config = dict(
    num_hidden_layers=10,
    hidden_size=320,
    n_experts=128,
    experts_per_token=4,
    d_expert=64,
    d_shared_expert=192,
    hidden_act='gelu',
    moe_layers=[0, 1, 2, 3, 4, 5, 6, 7, 8, 9],
    router_score='softmax',
    normalize_top_k=False,
    routed_scale=10.7,
    balance_loss=0.00752,
    balance_bias=False,
    router_bias=True,
    init_std_router=0.0171,
    lr_router=0.000783,
    vocab_size=32768,
    norm='rmsnorm',
    norm_eps=1e-05,
    tie_word_embeddings=False,
    optimizer='adamw',
    learning_rate=0.0011,
    beta1=0.95,
    beta2=0.99,
    batch_tokens=[16384, 32768, 49152],
    max_seq_len=384,
    train_tokens=250400000,
    max_steps=7790,
    dataset='wikipedia_en',
)
Below are experts of layer 4 (counted from 0) of a mixture-of-experts language model. Rows are named router (the router's row for the expert), up (a neuron's input weights, with its number) and show model dimensions 160-191. Each number is 200 + 20 x the weight over its row's rms, rounded and kept within 0 to 999.
After each expert's rows: "comes after" lists some tokens at least twice as common just before its tokens as in all text. This comes from a sample of Wikipedia text that the model never trained on. Tokens count by the router's weight.

# expert 67
router,217,195,188,195,221,186,208,197,207,195,231,186,179,232,177,230,178,196,186,210,196,216,149,180,180,190,228,189,205,188,191,225
up0,176,194,232,217,225,191,190,241,185,167,229,173,194,200,176,232,225,216,217,171,176,186,204,230,169,169,148,215,211,190,178,230
up1,195,176,198,226,245,175,188,219,185,182,169,236,162,189,201,201,248,204,212,186,215,188,189,179,219,188,154,212,183,204,197,199
up2,232,167,202,240,159,213,158,196,209,227,209,261,173,227,193,191,204,160,222,221,182,223,191,223,218,201,193,212,182,178,160,179
up3,176,197,178,213,219,183,202,234,215,187,193,206,218,229,220,208,235,182,199,167,205,196,182,213,180,197,191,200,184,207,204,188
up4,214,171,179,214,184,221,202,204,190,179,224,244,200,201,227,212,199,196,213,169,195,202,175,166,168,202,154,208,196,195,207,156
up5,199,185,188,214,182,191,216,225,203,181,198,194,194,203,223,211,199,190,212,183,177,195,193,192,182,172,150,233,228,208,157,193
up6,149,192,209,193,171,225,225,210,194,190,199,196,175,200,179,190,215,212,172,212,194,216,205,195,205,231,169,246,189,205,186,260
up7,187,190,225,230,204,165,214,193,204,209,181,192,192,192,189,188,217,193,161,159,178,205,205,221,211,216,185,218,172,208,202,190
up8,183,226,195,200,231,197,215,185,241,195,216,224,197,217,204,203,267,163,227,174,194,195,194,226,231,243,214,247,205,190,241,189
up9,222,202,229,224,151,184,194,193,245,213,235,242,207,187,182,192,181,175,200,233,205,222,204,236,229,222,217,202,170,174,187,189
up10,174,226,197,195,216,191,185,193,183,186,187,215,171,152,207,199,187,188,216,199,221,211,201,162,245,220,210,186,196,180,237,204
up11,177,208,210,204,241,189,236,235,189,186,184,174,215,216,207,212,241,219,189,188,239,216,219,214,205,188,188,225,194,196,210,190
up12,211,202,211,220,232,188,171,194,164,208,243,194,202,231,173,221,200,209,206,212,178,220,174,185,195,201,151,211,194,212,152,210
up13,185,218,192,199,197,193,188,244,216,209,230,212,197,180,194,200,201,168,167,213,203,186,199,226,226,199,179,191,222,227,184,216
up14,207,219,219,176,202,228,220,167,213,172,182,201,182,158,223,165,248,226,229,241,216,179,198,222,209,198,195,217,176,201,221,206
comes after: " ", "–", " (", " on", "On", " On"

# expert 23
router,247,185,167,182,201,195,211,193,180,184,228,195,213,234,199,221,186,182,204,213,225,162,191,207,156,187,241,168,203,185,201,253
up0,225,218,218,236,198,216,202,199,180,243,196,215,194,207,172,194,211,190,215,204,210,189,192,213,178,201,205,235,190,200,199,180
up1,204,200,203,196,216,213,221,184,183,168,205,220,166,211,200,184,179,221,190,152,196,187,190,202,181,247,178,202,166,217,208,170
up2,164,188,208,197,192,186,210,207,212,177,173,200,201,196,201,213,205,206,173,161,140,195,199,221,169,175,170,215,229,190,210,161
up3,207,203,216,212,204,184,185,221,221,192,199,231,200,184,205,174,212,184,203,190,193,200,211,200,192,211,191,241,219,191,186,166
up4,228,209,255,184,184,178,192,183,191,167,185,203,175,213,170,217,233,186,190,193,225,214,225,191,185,177,185,192,196,213,200,201
up5,208,177,206,219,193,185,200,207,223,193,198,239,147,249,196,197,223,225,194,205,200,190,196,211,205,207,151,198,213,196,192,216
up6,189,201,209,188,240,180,214,181,170,220,177,225,202,183,205,216,219,226,203,178,169,166,194,202,189,207,189,227,244,204,210,208
up7,196,199,227,221,195,162,208,207,206,185,176,222,176,178,201,204,184,226,177,180,197,223,174,205,209,237,160,216,151,197,171,171
up8,205,214,218,199,184,159,222,227,193,211,219,238,198,221,216,197,228,232,214,203,195,176,213,225,181,230,150,211,181,198,171,170
up9,177,232,220,220,170,227,185,190,196,216,180,222,211,183,182,205,181,177,203,160,149,205,187,198,210,210,205,206,188,192,206,224
up10,222,222,195,233,216,203,218,198,177,221,226,216,209,201,224,229,220,221,203,178,221,194,172,204,176,184,197,243,187,213,184,210
up11,223,190,197,237,164,182,206,213,242,189,222,228,199,240,200,207,235,185,189,177,200,186,229,222,199,186,201,208,199,215,195,170
up12,218,196,216,181,194,200,173,159,243,160,191,201,164,180,216,201,210,204,187,199,178,242,195,234,204,196,198,193,175,210,173,154
up13,230,196,203,217,204,191,222,168,164,218,216,189,188,223,209,202,201,221,173,199,191,203,219,227,197,204,160,226,187,183,206,214
up14,251,203,241,236,227,204,205,210,202,211,202,201,208,182,219,154,194,201,164,152,187,193,194,210,188,222,177,213,184,218,208,196
comes after: " ", "2", "1", "3", "4", "–"

# expert 12
router,208,216,192,195,223,207,187,215,204,196,184,170,213,174,183,193,206,184,211,192,233,162,164,188,174,215,179,191,169,209,225,243
up0,221,234,207,231,242,177,183,200,190,178,202,211,187,201,221,198,187,193,161,202,159,214,218,217,227,190,171,259,169,188,206,195
up1,194,177,200,226,176,171,185,211,202,182,212,207,162,214,193,184,233,202,177,193,200,192,237,203,178,196,190,221,216,210,212,217
up2,216,227,249,196,195,184,193,173,202,214,198,211,186,206,178,188,216,176,206,196,169,170,198,218,198,231,188,206,219,181,207,198
up3,215,192,178,174,219,196,198,186,201,167,195,217,186,208,240,174,203,194,191,195,202,191,168,194,219,189,210,204,208,209,213,204
up4,213,194,217,207,236,191,186,203,209,195,178,187,182,182,199,180,174,171,178,230,201,229,216,200,185,209,217,220,175,203,200,201
up5,191,185,207,203,179,198,187,159,182,177,178,198,190,161,205,208,191,168,161,200,183,200,215,199,197,205,177,204,204,152,229,147
up6,236,210,244,216,231,172,192,238,188,208,209,220,182,243,222,191,174,210,208,196,206,185,226,207,220,198,212,228,182,175,237,153
up7,181,232,198,214,223,204,211,202,201,224,221,202,212,249,182,222,218,204,185,165,206,213,206,226,201,218,213,189,204,186,196,185
up8,179,202,223,220,194,182,209,204,210,174,221,217,186,241,221,181,197,225,224,163,188,163,198,203,197,196,217,221,173,238,200,200
up9,218,194,219,210,223,181,207,175,185,212,206,186,195,197,185,194,207,251,193,191,194,193,235,226,189,175,188,253,207,198,211,197
up10,225,220,222,214,207,187,186,216,209,214,185,202,173,181,214,219,191,210,192,217,183,203,195,228,189,235,222,207,194,194,212,188
up11,199,238,238,226,209,191,185,210,201,223,218,204,244,188,185,219,213,200,197,174,209,197,196,174,210,195,191,216,200,200,225,218
up12,185,200,211,210,209,163,183,231,222,204,178,189,200,220,182,165,204,192,179,211,205,193,196,237,193,213,210,210,193,179,182,219
up13,215,206,209,198,225,186,210,231,219,202,211,199,186,195,177,227,198,181,181,165,183,193,210,221,184,168,236,184,174,177,239,206
up14,203,211,190,201,249,221,178,209,239,202,220,192,190,191,215,191,181,189,181,197,202,222,208,187,226,209,211,223,212,224,224,165
comes after: " |", " —", ";", " −", "′", "4"

# expert 87
router,223,214,181,193,195,205,224,174,198,186,220,163,224,225,175,180,208,206,202,193,222,183,166,190,183,207,239,182,209,202,167,210
up0,207,175,236,169,246,207,175,190,174,187,188,175,203,229,215,212,202,203,188,205,197,211,219,219,214,202,179,206,185,177,188,201
up1,190,225,209,215,213,144,221,224,178,212,179,186,183,213,222,229,218,219,173,178,176,197,212,230,207,212,169,230,191,157,189,196
up2,192,180,213,197,189,204,233,201,191,191,162,207,192,196,190,203,166,209,180,168,195,217,229,186,197,200,196,203,226,223,187,198
up3,194,231,197,197,173,179,181,240,191,217,195,215,206,242,206,227,206,224,207,163,166,198,191,175,220,217,209,205,187,171,164,169
up4,195,200,198,205,215,157,219,196,198,215,164,234,178,226,205,225,195,171,187,207,207,197,202,202,192,189,161,226,202,232,179,172
up5,205,212,194,251,232,157,245,208,190,217,222,232,193,193,191,173,163,198,189,203,195,216,222,192,193,173,197,214,182,190,210,239
up6,183,190,211,175,217,188,222,188,189,190,197,198,177,190,193,205,233,155,156,208,172,199,214,221,193,197,220,218,184,222,200,166
up7,224,181,219,229,217,189,171,220,208,159,229,193,209,195,221,193,195,181,185,192,155,194,210,217,183,212,197,212,193,201,177,126
up8,240,248,221,203,190,187,197,218,191,183,184,219,153,192,215,201,188,174,200,175,196,207,243,206,182,206,204,232,209,220,205,200
up9,233,207,207,220,229,190,182,172,179,224,165,215,211,203,234,173,233,172,155,221,206,203,214,200,196,188,227,225,221,234,210,177
up10,243,199,263,186,227,195,231,154,227,199,172,177,218,218,210,213,196,234,216,213,205,206,202,220,223,210,201,204,161,173,185,181
up11,207,187,199,219,220,226,195,219,184,206,202,214,188,245,201,219,171,219,202,185,198,174,223,220,199,190,199,256,214,187,200,170
up12,216,229,245,219,203,178,237,190,183,178,198,176,218,224,209,226,187,213,205,188,178,210,208,206,179,175,192,223,198,199,203,221
up13,223,215,197,215,240,196,216,238,199,180,203,217,168,216,206,212,177,180,179,182,176,179,187,215,204,201,195,223,207,178,173,174
up14,203,219,204,196,224,176,217,209,205,207,202,231,187,202,196,238,180,185,150,174,187,223,223,246,207,181,189,227,182,223,175,193
comes after: "1", " ", " the", " in", "°N", "In"

# expert 112
router,224,196,160,199,199,224,215,200,173,183,203,185,179,216,192,192,200,215,213,224,224,176,187,195,178,181,234,172,202,224,199,242
up0,186,194,213,205,191,180,218,216,185,183,175,228,212,184,215,201,178,218,171,182,179,188,204,224,188,185,185,228,196,230,181,249
up1,187,221,199,207,206,177,209,230,191,217,210,177,200,248,176,196,190,182,162,183,200,201,213,236,194,210,196,229,177,199,229,191
up2,217,174,215,220,201,206,199,177,189,200,231,205,204,180,206,246,211,207,187,213,193,242,179,230,216,171,185,221,200,214,206,193
up3,176,186,219,236,194,189,233,216,210,188,188,203,189,212,231,195,199,161,193,185,158,163,202,199,187,178,187,207,184,207,226,189
up4,204,156,185,217,184,192,228,206,184,227,195,202,212,194,205,188,210,168,196,203,223,207,203,229,188,189,196,219,179,188,199,176
up5,208,208,228,223,209,239,227,180,202,233,191,210,187,204,195,194,218,194,180,196,185,228,185,206,207,214,184,234,203,177,165,167
up6,203,236,175,199,232,153,210,211,214,204,191,194,180,215,184,177,239,240,179,210,193,241,212,202,223,176,174,202,195,218,234,201
up7,207,216,241,240,205,186,202,222,214,195,213,198,187,224,228,226,152,212,199,204,194,205,187,218,213,184,229,204,163,207,195,179
up8,212,209,231,226,204,171,188,230,192,207,199,210,161,196,172,230,222,192,180,190,173,219,220,207,215,237,196,249,188,216,205,199
up9,211,212,231,216,190,212,198,168,222,204,188,204,165,208,182,198,185,196,186,196,213,188,184,208,227,207,188,205,189,203,211,196
up10,219,188,203,201,177,164,165,207,182,180,164,184,177,239,175,191,178,203,160,190,184,198,215,220,186,181,206,186,187,181,186,224
up11,231,193,220,223,228,194,200,193,221,189,215,161,187,249,208,199,247,211,198,202,212,191,183,222,229,196,199,210,199,191,205,184
up12,198,257,206,189,192,198,191,187,186,190,186,209,179,186,174,193,199,208,183,175,181,216,197,216,188,234,176,227,192,181,222,157
up13,215,239,200,185,250,163,233,204,174,206,193,186,143,216,168,208,226,229,194,239,199,195,227,204,226,187,193,244,199,195,212,160
up14,208,239,196,212,197,170,171,225,210,245,220,214,222,206,214,222,184,235,177,164,193,215,181,197,211,238,167,208,182,238,201,185
comes after: " ", "1", "0", "3", "2", "4"

# expert 42
router,243,232,196,176,187,213,233,174,192,206,230,167,178,203,168,199,220,217,197,197,222,229,218,167,188,214,205,190,207,218,201,244
up0,182,195,212,212,222,165,230,230,188,199,183,176,189,206,151,177,230,198,230,214,203,208,188,197,241,219,237,200,197,209,215,176
up1,192,185,250,196,212,186,208,193,190,178,202,172,140,163,200,195,219,226,218,214,178,207,203,195,209,194,188,198,168,179,213,175
up2,194,201,204,239,199,204,201,193,197,219,219,182,202,186,201,202,216,191,183,201,207,201,218,199,211,194,224,202,182,167,182,196
up3,218,176,190,192,194,210,214,218,215,208,211,184,206,189,163,199,209,206,178,209,208,213,221,170,183,225,195,204,201,174,207,171
up4,190,239,193,213,191,213,202,228,228,196,172,206,224,245,166,187,227,207,147,174,193,210,209,201,181,209,175,277,190,197,251,215
up5,176,189,193,181,197,237,204,214,181,188,209,180,247,220,187,204,199,209,174,183,205,198,201,224,208,208,187,240,218,228,188,226
up6,185,223,220,195,197,235,178,162,209,187,192,218,175,206,191,188,187,194,206,226,197,216,198,198,204,234,205,192,216,224,188,208
up7,217,203,223,214,221,179,227,202,207,217,206,197,164,192,175,194,185,201,222,196,194,214,229,191,233,194,229,199,195,211,221,197
up8,195,211,238,215,226,192,187,197,240,216,199,211,189,247,207,217,202,196,177,185,176,208,201,202,173,213,193,193,196,196,198,167
up9,185,230,204,181,209,211,198,218,198,188,229,223,163,191,204,212,182,158,157,217,176,203,208,219,191,191,169,216,197,211,196,218
up10,182,222,195,209,201,210,199,194,207,212,178,205,216,199,208,156,213,196,196,191,201,201,213,197,223,247,165,177,170,190,222,200
up11,191,203,234,237,210,202,177,197,236,207,197,189,177,223,219,226,213,237,179,222,177,195,214,189,206,188,214,185,196,222,164,182
up12,214,142,202,180,193,207,181,200,183,163,218,202,201,172,218,183,214,211,168,190,191,178,203,184,166,223,191,199,201,172,166,196
up13,172,209,184,199,179,177,209,225,213,188,150,200,165,226,180,157,219,186,205,239,213,187,188,187,223,212,181,190,194,205,207,210
up14,183,195,247,216,198,190,200,226,178,187,198,164,136,160,239,185,228,213,215,197,194,233,202,196,218,206,194,218,195,201,228,199
comes after: "2", "1", " ", "–", "−"

# expert 120
router,209,213,184,173,204,223,196,170,222,234,162,188,200,157,216,157,175,181,219,219,206,216,184,167,216,185,209,219,226,219,228,212
up0,204,166,217,209,237,186,162,185,199,205,178,191,162,183,190,185,180,179,189,243,188,163,226,206,219,243,196,189,201,200,204,200
up1,198,203,189,218,174,181,199,237,204,219,234,185,154,196,206,190,173,219,219,203,235,181,230,202,190,195,183,196,173,175,185,158
up2,201,259,224,201,185,209,201,194,203,249,218,214,204,183,190,193,224,205,204,198,177,197,176,221,182,208,199,209,190,218,214,166
up3,237,248,180,195,182,192,167,192,224,207,169,192,199,212,211,192,194,239,183,207,185,236,206,211,163,186,210,187,201,210,246,207
up4,202,181,212,178,212,213,218,204,198,169,189,209,204,228,234,217,207,199,199,191,218,205,191,219,197,230,153,241,189,186,178,205
up5,205,193,190,203,222,191,172,227,210,201,205,171,192,207,239,201,223,209,179,183,191,209,188,192,209,159,155,245,204,184,237,182
up6,180,184,231,227,238,218,201,198,200,227,200,200,235,221,244,211,219,190,195,216,193,214,213,226,180,199,187,224,226,181,194,215
up7,187,197,208,222,218,210,197,171,205,248,216,185,206,218,179,188,225,240,186,203,185,242,182,211,202,189,184,250,220,201,206,217
up8,203,224,222,226,191,197,204,195,206,202,196,236,191,211,166,174,195,189,180,178,187,182,181,204,192,199,215,196,187,223,225,178
up9,166,183,219,206,216,173,185,175,185,237,185,188,178,196,199,188,220,201,215,208,188,160,197,193,213,207,225,193,189,215,191,196
up10,175,154,231,224,182,204,181,204,170,185,191,204,222,186,240,219,189,175,214,171,175,201,209,173,212,220,199,226,181,188,199,211
up11,178,179,229,185,216,188,204,196,175,201,201,209,175,198,164,200,222,183,172,212,213,180,216,193,217,237,191,205,210,227,212,181
up12,149,221,223,220,167,200,215,180,213,208,169,212,182,264,227,231,199,190,185,186,179,238,232,199,185,225,212,216,180,152,211,196
up13,182,232,212,188,224,222,185,199,225,207,195,199,139,170,194,211,204,193,183,209,180,188,179,235,213,201,184,177,198,202,185,215
up14,201,171,195,208,216,194,198,208,223,239,185,203,136,166,183,186,198,201,199,217,200,210,205,209,194,215,201,208,227,181,219,184
comes after: "–", " $", "1", "0", " ", "2"

# expert 127
router,242,184,176,188,163,204,227,192,175,189,237,190,228,222,208,214,221,229,206,227,227,217,189,190,173,221,184,186,197,160,243,206
up0,238,196,216,224,183,180,179,200,215,158,158,202,175,202,204,200,185,195,180,193,219,180,204,219,211,223,176,216,187,230,188,191
up1,214,206,213,228,167,142,205,189,218,179,225,204,200,205,223,187,190,206,173,223,204,202,205,180,179,201,167,206,158,164,211,190
up2,207,188,227,206,222,235,172,222,185,225,226,195,181,191,205,213,165,167,220,196,209,208,167,198,182,193,184,201,221,192,203,185
up3,196,218,222,221,214,201,204,195,189,205,198,237,217,188,176,186,199,228,167,190,170,229,212,204,189,235,193,218,202,183,190,205
up4,171,179,241,246,178,187,191,195,170,184,188,190,190,227,255,234,244,215,198,239,170,188,213,202,180,229,190,199,194,221,191,197
up5,204,196,207,216,190,195,204,199,187,185,215,210,206,192,213,182,191,200,205,220,209,233,205,236,169,227,216,231,214,180,153,200
up6,198,224,197,204,192,193,197,203,213,192,191,218,210,216,182,192,180,193,161,185,187,178,228,188,192,190,208,203,207,228,206,179
up7,175,163,206,203,192,180,209,198,179,228,246,182,198,201,219,231,209,198,190,192,217,188,208,221,177,173,199,207,202,178,177,189
up8,175,212,176,228,185,207,212,224,182,200,191,232,193,209,187,187,238,223,147,166,144,213,190,189,170,220,175,205,208,184,199,176
up9,217,232,171,192,195,196,205,170,208,208,200,223,217,210,192,231,200,209,193,193,194,231,170,206,201,201,207,190,207,182,178,173
up10,174,170,187,249,245,185,223,189,194,211,232,226,166,209,192,204,179,207,218,204,183,153,186,191,202,217,178,208,186,201,187,221
up11,183,202,213,214,193,160,187,205,219,231,197,189,195,181,198,207,205,205,215,190,185,193,180,184,220,183,212,225,189,189,178,187
up12,200,215,238,230,228,196,204,179,199,202,177,230,188,232,225,232,206,188,175,210,190,210,215,221,201,195,201,251,179,243,194,193
up13,231,234,214,187,170,196,219,184,214,214,227,226,191,226,158,193,231,196,192,192,208,177,184,192,209,219,176,201,192,211,219,197
up14,194,165,196,186,188,182,225,207,192,213,153,196,217,163,190,225,213,209,190,192,196,199,217,188,185,208,211,189,212,196,217,196
comes after: " ", ".\n\n", "\n\n", " Directed", "History", " History"

# expert 73
router,221,201,169,183,197,225,202,182,182,164,191,204,194,184,199,192,205,205,227,235,193,204,172,189,187,189,176,185,189,221,170,160
up0,198,221,187,202,212,190,220,172,219,214,223,183,194,218,189,213,202,208,190,168,196,198,200,200,188,217,184,238,229,185,201,212
up1,217,210,190,189,196,218,230,194,178,178,200,215,169,196,224,187,185,217,177,199,198,216,189,222,227,200,175,199,180,193,192,250
up2,189,197,208,206,189,223,182,208,178,234,220,207,235,193,173,240,201,230,167,248,200,179,216,220,187,222,175,210,219,229,215,208
up3,195,196,197,206,204,185,211,219,181,189,223,212,209,220,205,201,190,191,190,156,178,229,178,212,241,187,208,228,160,190,183,190
up4,210,224,189,240,222,192,203,198,183,250,200,210,217,197,203,191,230,219,184,219,191,224,214,218,199,226,176,203,216,198,191,210
up5,165,181,210,248,208,213,193,193,206,174,226,178,178,229,234,197,186,174,182,185,164,167,191,245,196,226,206,205,171,203,192,182
up6,201,169,215,202,198,209,197,199,214,212,239,224,192,238,174,210,206,212,202,206,169,217,232,219,236,210,205,219,206,226,184,208
up7,166,171,216,208,185,209,205,180,163,186,202,232,184,202,185,224,203,188,150,189,169,211,229,231,229,184,201,210,216,220,189,199
up8,200,200,204,209,203,194,208,249,203,208,188,196,181,191,216,216,218,185,196,205,184,216,214,224,179,199,180,227,193,194,178,186
up9,189,229,206,207,188,201,199,206,178,197,179,225,207,179,219,222,196,190,196,211,188,216,190,215,160,211,157,222,177,179,216,184
up10,204,169,218,212,213,194,185,208,175,185,218,231,186,212,185,211,197,179,239,189,173,226,189,192,209,181,187,220,154,233,184,208
up11,192,207,226,193,196,184,173,190,188,202,186,241,199,188,181,237,223,237,205,155,171,193,190,263,181,187,187,219,196,207,242,203
up12,202,226,211,199,183,199,197,231,190,207,201,206,196,210,195,191,200,212,189,180,197,178,204,239,209,204,189,191,186,210,240,189
up13,217,192,175,204,202,200,237,169,220,186,236,200,183,171,229,200,187,185,175,176,197,233,220,192,217,192,249,213,229,243,134,165
up14,183,201,244,195,180,182,215,185,207,192,220,201,186,209,198,189,212,182,172,211,232,223,209,220,200,204,173,197,202,198,169,221
comes after: "1", "0", "2", "3", "4", " St"

# expert 24
router,197,222,169,161,167,212,230,202,228,185,209,159,181,197,210,178,187,224,228,214,213,198,209,171,195,206,189,192,165,197,154,197
up0,186,202,197,201,184,186,200,222,196,174,205,240,174,198,184,239,190,213,217,163,177,197,186,193,210,167,166,201,189,202,197,169
up1,203,197,196,194,221,196,195,226,186,186,209,219,189,220,183,216,210,184,189,192,199,243,203,207,197,182,171,217,146,212,230,194
up2,194,186,182,177,191,207,150,180,196,182,172,228,191,222,190,197,171,205,178,190,192,223,219,210,192,200,169,203,217,193,191,176
up3,209,215,211,176,208,172,217,181,183,212,216,190,212,217,215,225,164,223,174,195,204,220,253,203,188,255,204,213,206,165,193,166
up4,199,177,213,198,182,191,212,196,180,194,186,214,183,211,178,200,268,211,194,197,203,211,222,198,190,161,203,229,197,203,191,191
up5,215,245,227,205,200,220,192,193,192,226,203,212,198,179,167,177,177,191,228,208,185,166,176,182,189,214,208,207,191,196,195,203
up6,183,246,220,214,211,233,197,220,186,186,201,204,190,206,228,196,158,206,178,206,193,190,174,186,182,225,212,193,196,183,162,176
up7,175,201,203,194,221,233,208,254,198,172,208,198,214,199,227,220,198,221,192,190,189,191,209,284,169,209,187,208,226,182,212,197
up8,221,193,201,195,200,184,216,207,212,196,220,179,198,195,236,209,180,226,215,193,174,206,220,182,187,190,168,206,226,235,188,193
up9,237,227,220,188,207,212,188,250,214,227,193,214,222,210,171,171,231,196,188,180,194,216,228,217,162,211,195,204,205,227,218,207
up10,205,204,207,184,203,185,232,220,209,160,191,205,210,283,195,180,179,211,227,174,159,177,187,188,244,213,176,185,217,212,200,225
up11,218,201,210,192,193,177,240,207,222,203,179,192,204,189,190,196,198,213,196,207,188,202,185,211,196,200,196,205,162,210,196,191
up12,186,181,221,222,205,195,228,215,203,206,228,196,188,205,209,201,205,194,194,193,186,189,209,201,189,209,197,186,176,192,190,194
up13,217,186,209,222,216,205,189,201,199,221,177,186,173,178,216,201,218,234,192,231,184,179,218,213,215,237,156,216,155,186,183,185
up14,200,217,194,201,181,204,207,165,187,214,183,212,206,250,208,216,191,222,202,192,168,197,222,210,206,235,175,226,215,209,191,198
comes after: " in", " St", " Sar", " In", " University", " at"

# expert 78
router,221,208,163,169,217,227,220,203,190,189,223,187,218,229,207,199,196,188,196,222,217,182,192,195,169,182,234,168,223,197,190,241
up0,165,198,192,185,200,227,222,209,204,226,204,193,194,191,196,193,205,202,151,204,183,223,169,189,196,208,197,208,174,171,193,234
up1,211,180,202,180,224,205,177,209,162,174,197,238,176,186,230,216,215,205,196,178,209,201,166,226,211,162,208,217,213,206,179,158
up2,211,213,216,210,215,189,185,221,200,194,201,183,186,205,161,185,187,217,150,185,204,230,233,219,182,219,200,226,212,226,201,221
up3,191,215,210,213,240,189,194,203,195,226,192,179,203,190,213,230,184,197,191,208,165,201,220,205,205,177,192,230,202,199,182,218
up4,167,202,220,191,236,192,196,180,222,224,164,205,218,197,206,152,196,220,197,180,204,190,184,182,178,210,215,235,184,153,210,183
up5,172,179,191,184,211,189,191,207,202,178,176,234,224,163,205,209,197,208,183,168,171,182,229,180,186,213,198,212,198,224,198,175
up6,223,184,216,197,209,188,222,189,184,189,189,248,156,213,168,219,205,191,198,180,196,185,203,205,207,185,176,213,178,189,165,166
up7,198,169,193,221,228,193,194,209,215,211,224,205,162,195,166,218,233,212,177,183,172,181,183,227,206,196,161,205,200,202,180,158
up8,228,186,177,202,176,185,208,224,191,196,187,178,188,172,195,192,181,215,197,212,188,211,204,243,168,190,182,209,222,228,217,205
up9,239,238,219,195,179,177,182,231,185,198,169,222,174,217,228,220,212,205,172,187,169,219,163,184,205,192,178,236,202,188,197,195
up10,192,212,197,223,215,223,207,238,176,210,163,210,190,187,193,216,242,186,204,187,172,183,215,218,174,166,198,233,188,229,216,165
up11,232,217,218,229,226,216,186,214,203,190,217,181,203,204,193,204,209,211,202,194,183,226,204,213,196,188,228,213,219,237,187,189
up12,224,175,235,240,192,207,193,212,197,226,194,199,229,180,169,204,236,201,183,228,173,187,192,205,191,256,202,232,171,190,210,192
up13,189,224,225,239,193,210,210,208,198,222,158,206,180,191,199,179,193,210,206,146,173,198,194,205,202,204,182,216,204,197,162,190
up14,209,233,207,227,195,218,223,229,196,218,196,214,172,220,170,235,188,202,161,204,212,182,239,250,171,212,175,200,167,226,185,194
comes after: " of", ",", " and", " the", ".", ".\n\n"

# expert 81
router,217,198,162,171,191,226,213,184,166,184,222,199,224,239,211,213,210,180,174,215,227,198,182,187,180,178,234,177,202,188,168,263
up0,174,210,219,199,196,208,209,196,207,172,181,141,186,193,215,216,192,180,173,218,225,226,213,187,173,246,186,191,218,195,163,212
up1,210,201,220,205,201,182,188,167,194,174,210,206,198,205,154,214,208,235,208,191,186,201,194,191,201,226,191,222,196,205,206,209
up2,198,201,264,190,200,182,201,195,201,198,200,215,182,241,186,233,186,226,176,181,188,218,205,182,215,188,192,225,172,190,209,179
up3,203,239,211,204,195,199,217,203,188,220,192,218,191,206,211,203,171,209,183,179,188,190,211,185,187,220,197,226,169,216,190,166
up4,212,196,204,215,210,198,175,188,215,182,216,200,181,193,197,218,206,223,200,199,210,192,206,221,205,192,209,218,230,180,217,171
up5,221,181,246,213,182,185,215,181,212,193,166,238,187,197,219,241,200,193,205,176,158,228,182,224,189,203,225,215,163,224,181,187
up6,192,191,195,199,188,176,187,216,181,201,182,235,190,221,211,213,149,181,180,170,178,195,211,211,186,190,201,198,168,229,190,191
up7,209,196,231,214,179,215,227,193,197,192,199,174,171,207,204,227,222,221,195,192,160,221,200,233,205,191,198,204,179,183,182,200
up8,200,239,231,240,200,184,215,179,213,187,170,229,188,213,199,250,220,216,180,154,205,222,205,214,219,191,176,219,187,179,197,180
up9,242,219,230,233,208,207,193,204,188,204,244,213,168,193,208,226,207,190,180,187,144,207,198,220,223,200,202,234,168,167,181,183
up10,194,188,204,203,195,195,209,197,192,213,202,183,223,177,162,215,199,186,190,170,194,236,216,220,193,193,238,191,208,210,200,223
up11,242,206,220,220,207,178,225,206,210,171,229,206,194,220,187,207,176,190,167,189,210,202,217,217,188,199,201,242,188,187,182,211
up12,211,208,229,234,209,152,216,158,192,173,168,197,189,219,158,208,236,213,178,188,238,210,205,221,177,218,192,207,197,188,208,217
up13,202,230,220,198,193,204,209,205,172,188,191,192,207,233,202,218,188,197,202,210,222,203,207,222,202,182,189,206,198,180,211,202
up14,199,171,209,204,180,189,207,204,176,192,173,179,223,211,235,201,208,206,205,227,183,216,201,246,226,238,214,238,203,177,198,205
comes after: " ", ",", "|", "1", "2", " in"